From a checkpoint of a small mixture-of-experts model trained on Wikipedia: 12 layers, 96 squared leaky ReLU neurons an expert.
Below are experts of layer 5 (counted from 0) of a mixture-of-experts language model. Rows are named router (the router's row for the expert), up (a neuron's input weights, with its number) and show model dimensions 256-383. Each number is 500 + 50 x the weight over its row's rms, rounded and kept within 0 to 999. Numbers have three digits each.
Before each expert's rows: a language model's description of what the expert responds to. This comes from a sample of Wikipedia text that the model never trained on.

# expert 56
It responds to: Nouns and articles about contests in sports reports, such as race, game, round, championship, competition, Cup, and "the" before them.
router:482484464522437490434538533524528496495478490515489474577485426493530582559475598523523475555535587578452558480492571498570478487458540511590570558503494499528510528506551513465476541488442395450502506456514485443460492511485518533474474524519457528393370543554562475336430506667514438509539510426518493574443445429500515420534523556473490549506517599484507548454525553595560525524520
up0:477509457582490511487531481591415516433422420451473485436485462479551468415480487511555455596563525445466612534567466447565440565468419431413467435501523489579573524545458507519560527589391415551525529508437533454584512499526462517623547466534495515527400449483505482508510513560538421481496517583512440433508564473542551548632559449507547602440455480539530535376496506464568485529562

# expert 55
It responds to: Stray spaces between name parts, See in "See also" headings, and word pieces inside names, often Indian, as in Sam-bha-vam, Gro-se.
router:485528472479562519497526433488408480521498549510509346562428404493414474587524479415524600445573477543421581607504512520494510549478502571565535403471492476427518555567612460533487415533412519544445543504420486507484478466437504512581554525496543574579411551422392437509553542575510451410504445482537520446550543427475491528480536493467501478521501609419484546519499588519472504532521
up0:486424418486547544548482461567556519523512478514612491475497530529450434537541553453578514575521489443485538498515435485482493474530530541527514486419539437451516532537572566480467523488526574465533445462512451470521481513426546505510496486446446404520478553462520537395484521419455506472462508469470579539512497370496480540444540619503561545584443509489518543437533553502517570560486

# expert 9
It responds to: First names in lists, tables and citations, often non-English (Paolo, Christian, Robert), plus foreign words like de, von, et.
router:548469542451588452480551466474482503473431492508419554501529524491493481571525498453558554553471527505364479509431545407555422414567441498550494485395530495448534482430587469430532512472478539599525550465524475429502622504502572507423522528506497530484541605422502476485499551528462461499461490527551516498474473343522479574467487536477453503510473551426420506538394615409504579586529
up0:523474489459564608456463512425447487432462436429435535510442469490473566563380416534452531461552454568450419600488535496439522550490515528535482454498536473511572502469585549550544545517552506560512494457489457510548473492449459495512495469454491483475507517505542421496474482546559516561472456470381485577583410473546488444535566558434514372510422529584487465498418430494395570520526

# expert 40
It responds to: Day numbers and years in dates, plus on, On and Died before dates, in biographies, infoboxes and tables, e.g. 16 June.
router:477515509446520505544535522528501452537609443532407483622432546525452481531506472494495551529501507553449568544610429482462524480468494564560546458482477419412537529505475502490472504502493517479518537498510510452564514443426590561493562533477445583616461545512483501422557568582478490468525493433548507503468490392546496488530569605519494467516532611366556512549431523440484554573582
up0:468478474518533465478513588501487554382484499533493567512458548461475512465481563541471564487501551536452464463522494506504392454526547497534411515411540513545561559398438455518472457482511578493453546436448487383592503460450539569548549510507379513421529543496475561458541431511534479489424529477576450477419501494482555463434453418498481387497570510554498505491466578599465544488544

# expert 30
It responds to: Punctuation, articles and pronouns in Indian film, TV and biography text and filmography tables, e.g. a dash, He, |, his.
router:616491486471540484522552453419420477503469590394522481475548484519485460569513490450526607562476463570488560498486502590567467536386460570526429422478492499490521550503489492494452531564476495514495488415519532461513503467504610533487486585546485481480389518435453433441517505443578483488524409432467461454492541492517477487496544509508532437543495619460556534519518615524526494543526
up0:494472600554404556485519550521461517502590463414486521539517561448570520472535549482523514570502553530493415486487559513557370486486494527526513468579563610436561545469448494476468460556465463443452526430620494480449453494465515528570481536492458502593428582490432459479537442511513495488584463436604440495467562551482562529548501529501547489436419546478436581447599487364584530430516

# expert 32
It responds to: Function words and modifiers in opening sentences about American sports teams, seasons and albums, such as "in the", "of", "by", "former", "annual".
router:514428534465522426552544509423509493503581509422438492571528414525509504482515515516481528473482437515408530551625512543508508509532473588557495454463494404482493515530615501488483459476397465500574578445499521474516482483497540516529576506475520564474434544575468508488468467560602481518493544479553576493481447382488526512469575565497482411466475623494580464469607564458412609548596
up0:486433477494561488493602542589532533557593492478495458480492526568589543491440481395376535402506510465515474522538451506493441432459490529535496543513472562535441446565502496442430495563426429506438452523497574505492545589466488503477641446556516471519538521489524465410460520528578466531494552505522439476466531489431524548525608469473497494563587510496502448409445490482470465592488

# expert 39
It responds to: Nationality and place adjectives before a noun, such as American, British, Italian, Brazilian, and names like United States or New York City.
router:482506469534517495502510580454511494564520506466431478498459514447450514493544497414575515461504502467499459576557515481606536439511430483508516486485504509497404478487545480550425533579437464539499489520451553443535498445496444528526548479493471519505415526447399473435491433532571619572446534492418431461559415419486522515479562469386505443417405530508504523491485496578515595423598
up0:544529469478553531559505569577491511556507474541511499564470485569473562560549570476422482549587536481497510542464489481520529495530464577549554467523463455586500547532513436457535400600536465491515600491584512501445519433424501634605498480520516474534475521456462469397438496597488430560540448477417433581461532505498558409443548475434369444353498477541420467573456520517540508490420

# expert 61
It responds to: First pieces of proper names starting list items or table cells, such as Ka, Sar, Dag, Gal, especially foreign names.
router:470488508460495452520531489386526491519500431521489512608537447496481455527497501449541514523469520489415486440482508494516555484441504450462588538566598467497455544471432509476519558465489505492469527516454487437501447481448575503465533526480519590551392480566452519476475458542526554566522443489422557534477527379461539500482563472516590495528471531468546559540391635468484583552431
up0:543542502420476466436496490462498458459486498497477491467563505480506428420460491473529468583491482548478484465510486525600454393451570469542534491489459514556563601475483495479499514520504479503463455606538558432529472466458527475375527471525507568480435415467496524485457441474492531521474566549467477518499411491495533559524602421547576482466431527511511401574450547530519590530485

# expert 2
It responds to: Words and letter pieces in names and acronyms of institutions, awards and schemes, such as Bureau, Research, Academy, RSBY, AIAA.
router:598512484420466520526519449530496506558526587530562562545489513519458472543513414517549565479471445568500614524529518508644445489487422478469461491476511518465601492425516507519428614545475521476511468501579592441532402457473564427443547531553490518560441561421454444444412502478557542431489545464488543533603471481485428451437591477493487537425490584464515506489549541488485472562534
up0:491468567420478567472550559552501409610489438439471503530538564449513540516517446410403476555397517465513503558555505492487547529507541491549493508557521474483619526497566449598508465449497438529543589502558479503452453464516592501522505526488598419527524500523417525429433526462474429565499527453594489449604471444455551516465553502544451565556544483477503579393445625620416417547524

# expert 58
It responds to: The word in and abbreviation periods in addresses and locations, before place names, e.g. 17th Street in, Pearl St., in San Juan.
router:551535462439507450571482557518437428557571415519384479630429461371619459574505594498498546471512490557394432549577434455501439487486496495542504417424464532512530562453513521529437529510457525503511548450479643447488485533496550505457555535410469552569488469531488456443583498534546503578450548462535498462547459485432481523532618476457561501566537624407483499497526561525482580574551
up0:572473465443575505545460506498387512508538484533522537484532474489508426576536440533436473497488474406505501546448458413488499548490427493551473500430585496618591513524562491406493554504524596494407553561526565396518491438462481474582494530448432497533450532415519457408498472519448573581526472515497500534482517552518484488450463459470469530565585552578538492458559523440536467531537

# expert 26
It responds to: Linking words such as and, but, or, between paired adjectives or clauses, as in "wide and accurate", "successful but", plus suffixes like -ly.
router:629530524483515572522439455542502552501507546462446482477578436453457433514527572498539486471517456494505572520517506548556476420475451465506550554419534373490572484519465501497523582478460453600567526460551422383518473497521602542521469464449472519414463542503487479520424483570579533485453522397487522478463502518506473530497502554498515536428520506495580488528556592518532600536575
up0:566543526483529541468569446492469456562451495513412455556443440478559521470523548481493457542494444505462547457500429511612431598565463564439559506587428494614477551431523430469536511535588523499520459515492436450482551494595584565478631548501502537485457591423409445456479594481457571530529576499529540413448505459479563513539484472544462628511468526512371397445525536558575531593525

# expert 31
It responds to: French articles and particles (de, l', et, des), pieces of degree-minute coordinates, and short word pieces inside parentheses, such as aged.
router:596540531442522467520525478518567553480510444413568353501542550477516517499510558516504530442477509503490486577504488477557481494556378532494580474492555483484573487519476461485401535494443461470502490520458518428466490458515534500451508514429567536496416576447548433473460530525500425472506566412477470476501409415481513586452462495451502482545466471374523573476518516547518484519518
up53:547511560460539454499572529536543545502510503513516500478392488599556486544532513535506566487496580389341457493471495457510472473526491557446525545543467471451540541475519522516466512515466533507449517569417528496499507498410525492535536497455512501490486447473436438446414571483473438418520491478515539525603470470503391497576400496476524386499497478475513463552473535501612419594517

# expert 19
It responds to: Common first names such as John, Ben, Robert, and an opening parenthesis before an actor's name in cast lists, as in Harish (Amitabh.
router:473465463452494525463558471515534510513474542472437489567427472491427535521473455474483627494498448574393534472453601593566519557411457532561480469440533425422513518481528452531552522488443461462545500500495540479496470427460596498535538573564468544536386543485469481438452530520555445499526470457567570462516455346489488471553560541474480558495463584469507517545435632441572588530525
up0:486600489529498575544480445465481461533578586535571524489503416563502562441557488481603500521478490419482520574587540529474480601431474482521556590540439532468490501394418446484553509549449446473589543508519494488477447581475493499428503511509539535493435534413542428528472473478446585531500497542626447456499522463513499514488517478472493535510401469488521452474523557495498433507504

# expert 45
It responds to: Mid-name word pieces and line breaks closing a paragraph, often in taxonomy or data lists, such as Dunderdale, Bishopsgate, RefSeq.
router:559544510431547492553533496407551501518501438545421535534502476490494388583513574492486554524493429511487473512538507502597476454459477492536508418425474511397549470589511435532454473465489465517453529417457525378572494479493506502528503595529492542514456465490447441450464461533495451508476595482473483432569478440478505490425521644453433517414550572450509440541472542494528451496622
up0:417414493499466470488517588515535451491444484476515359489441476544504522472375481550482534440572477534430529583504510443542428539593461510508444452374469601494503433510499533515528514539510444541434476530521443539451572481475480515545461502481593544522513543556545597477521574479459428551431517523524620501542492527497468536515420431658476400540512488453457593510526407602466540515458

# expert 25
It responds to: Month names and the day or year numbers next to them in dates, such as November 7, 1952, 22 June 1991, in July.
router:537471498443511438516587569416482541534506445529460523623541483449496412442575446476479662493455513561439510537570387497536464524400478547523546418543428441461607499444418530557495466533546479498544470404502557415513588475479601507472581448510458500618399610480521415536481464553556532465510443507547475548542550411486521516490584497486504470488463585425517504473429576491520535607491
up0:580525531389543500430482435501500519462583526484514419519531528540425505494548479499589502415445418489552519482486487455457562468507450522468593489494537527575455581441473459501534478487392464417482487568511465452482522496481466590409416561525477560491492518479563399497574524618518549511488502487460550441481589572525503462657581509484497431492541465567521484535490420527488409532545

# expert 34
It responds to: Middle and final word pieces of Latin genus and species names in taxonomy lists, e.g. -ensis, -ura, Squamata; occasionally other rare-word fragments.
router:517471558395520444552449522479441454503522531453538470539542482532550532517462564468586527586492448478436548569419494498486493410434484577441456375442529436528478502462522515476474487477478507516570507438539543411492424474553585480454573576502528562510432489452486495527431538546618468511450548510558527457538567416585505485525460562473411441526513514446500501545465572441560544487556
up0:550511524513536397441484434503427445517480559495558403487401551520532490514593447489469544461595453516451532530535478454483580441502489418549470587513528550476508458553434494443460586505504491570444532455537502425545593484411404437497425583536498529440462498404499448535510492425522495407463492510514462489601540370506527455436503534404588561457488414473551471463463471562585567488451

# expert 49
It responds to: Line breaks and == marks that end paragraphs or open section headings in geography articles, plus words like population, census, Coordinates.
router:552507488453583449528525513540469512557555470465579483506480441525390512555563462562558551526483543543398513560577529554435463406562471456489494455450491531519567528474560447660556482523504553493552557448457509483474394474541553518546553517543494604537445561475485534404490516497510466646500455491533481457510500466558444461435513556436490473447457596430443471509511497541461507503564
up0:442576416499515429490592536461533556532463517523487452514644503502425579454545459548535503572560500536477495561475541475502492433452490494550481470525512520575559531482468448534535544530553515460550558441581527502505462511491533450440478471506538599502525517466492472496392402424487523563504423429606487430522480449554415507463497537435476432414426500454446570446513505550525540523470

# expert 41
It responds to: Opening syllable pieces of non-English personal, place and species names, e.g. Do in Dossari, Te in Teal, Ya in Yacimientos.
router:591441538467528469520519509396480538517442371467530470545485494478480475606554545473475544528502499508382503505468470505529485492543490514507581479554494463456545542518525565576499440547501476531552512484476479383592538482483527509513541504510444501505392464515514482436460510560518444489496401486508548534557547418459538527522510548488523462675509482429398551513493585499524582503497
up0:471509477512563540527561463483515518510559538491448487444457497494552535493624479484522579411352460436522461570509536484477599465518482533480620555576546554404525431526508565436473474491506424476411575529396516544550529572503498510461453463514559559450486526500529493509514434536542514454510413509542520495444492524375483551455541571451522587432428501495432477534513419442634516493478

# expert 20
It responds to: Colons, pipes and equals signs right after a name or heading in lists and tables, such as "IMAS:", "Bolivia:", "= Pre-owned asset tax =".
router:517444542403583438574507509468511577529532572465501506546465486519449451545491501480517531531587476516449536659512543564623454489520516549479519466337502472517589512517577478443401585530368499516475525518518519482512527471445507540558639531469482503537425545450475470479506443519591483564456467452455496446499530510527435562435573465530471452455418476497442533463462574482529568636512
up0:484509494579446533594505477410531604510394520547546433487601498467458489449476539497422464485455550589552524536502545508564543539461450549492469543512529479534631420522571400517411591499461498528506579470486449544477576493451568618487586471484417520497479413446593431474538487470493510520468406540497525527494441491434423520487468425492497516445474540509530552461440551505512483573486

# expert 0
It responds to: Single capital letters or short first pieces starting proper names, e.g. the M of Mifsud, the J of Jadakiss, the H in initials.
router:611461474434552460486561539515399460478399417516489403623527505549502484510538474482432591546495539493480460543481532505593544460461472448470535584427487536498386541449537454542516571516510533395533513452510486409586473494411513503464487489531457492540376551435565444407531535587508458505516527542531537546531437387517425547517528541426521479529512595392495519412506647427471571610480
up0:538507432415413462456508490471485520467539482472474421655453473465598466553488530486467566548547517488566436499464539456555423458481445347542544534479520505435556586388644480607473477427508520516592465458606461471418545474377493481512444494503528516562521516565511421568549506582463500559438516412480600455517491448612510555444532510486523520498535495453492531609433540563569497550506

# expert 1
It responds to: Articles, to, and modal verbs or subject pronouns in running prose, usually before be or have, such as would, can, they.
router:514528442506557445568513564512449489554490537501471498581492440553533492498550487463427517541495507515482484572548462531550476453537457496539516525474575479509571520528563499554478570498475423408493505321552484459502526471474538468410463557551582612441425437450492497555511461558622431502497458437539467515599437453578544581471528474439475499425490552452481427505418566492471485530547
up0:514392504474540486542443392456495546452443481575523491504526564461430567474594426404466476488476529516429434480557499428505560414512436529565498548437547586515604549480444439539522510587617500549512459441628491518510470474539571512486546576500497505507525532574567464492583437479546518371571507543530442415443534486566463517439506583425556512511497443576576494512449477565540474524584

# expert 57
It responds to: Pipes, commas, semicolons and prepositions among numbers in statistics, census and election tables, such as 522 in 108 households, Turnout, Votes.
router:582436444512557489531506492474533522525537530531592425567516511438496465542481448577511524517500568555472513611570502513518493424406455573487538440489565493433598518473513430397419462509454529504505508561468549432470541514453620569482506535441492501484456587483511452388494482523592410540512476568495560554544502459496405495460583511515416472568494584419506425497508501582513525575518
up0:551493456392516502572487567504384476488524467458496412431504427525574506578532591562479560455532499468531530517533530525530467538480519542473456531574550508482465559526492498529458523427442448534443465503534568502545512452532467533508402570601561461488419438428513463454498469461541516547526492422554400546527567488487476503532587475502505457570536528485502536509527498544585443494464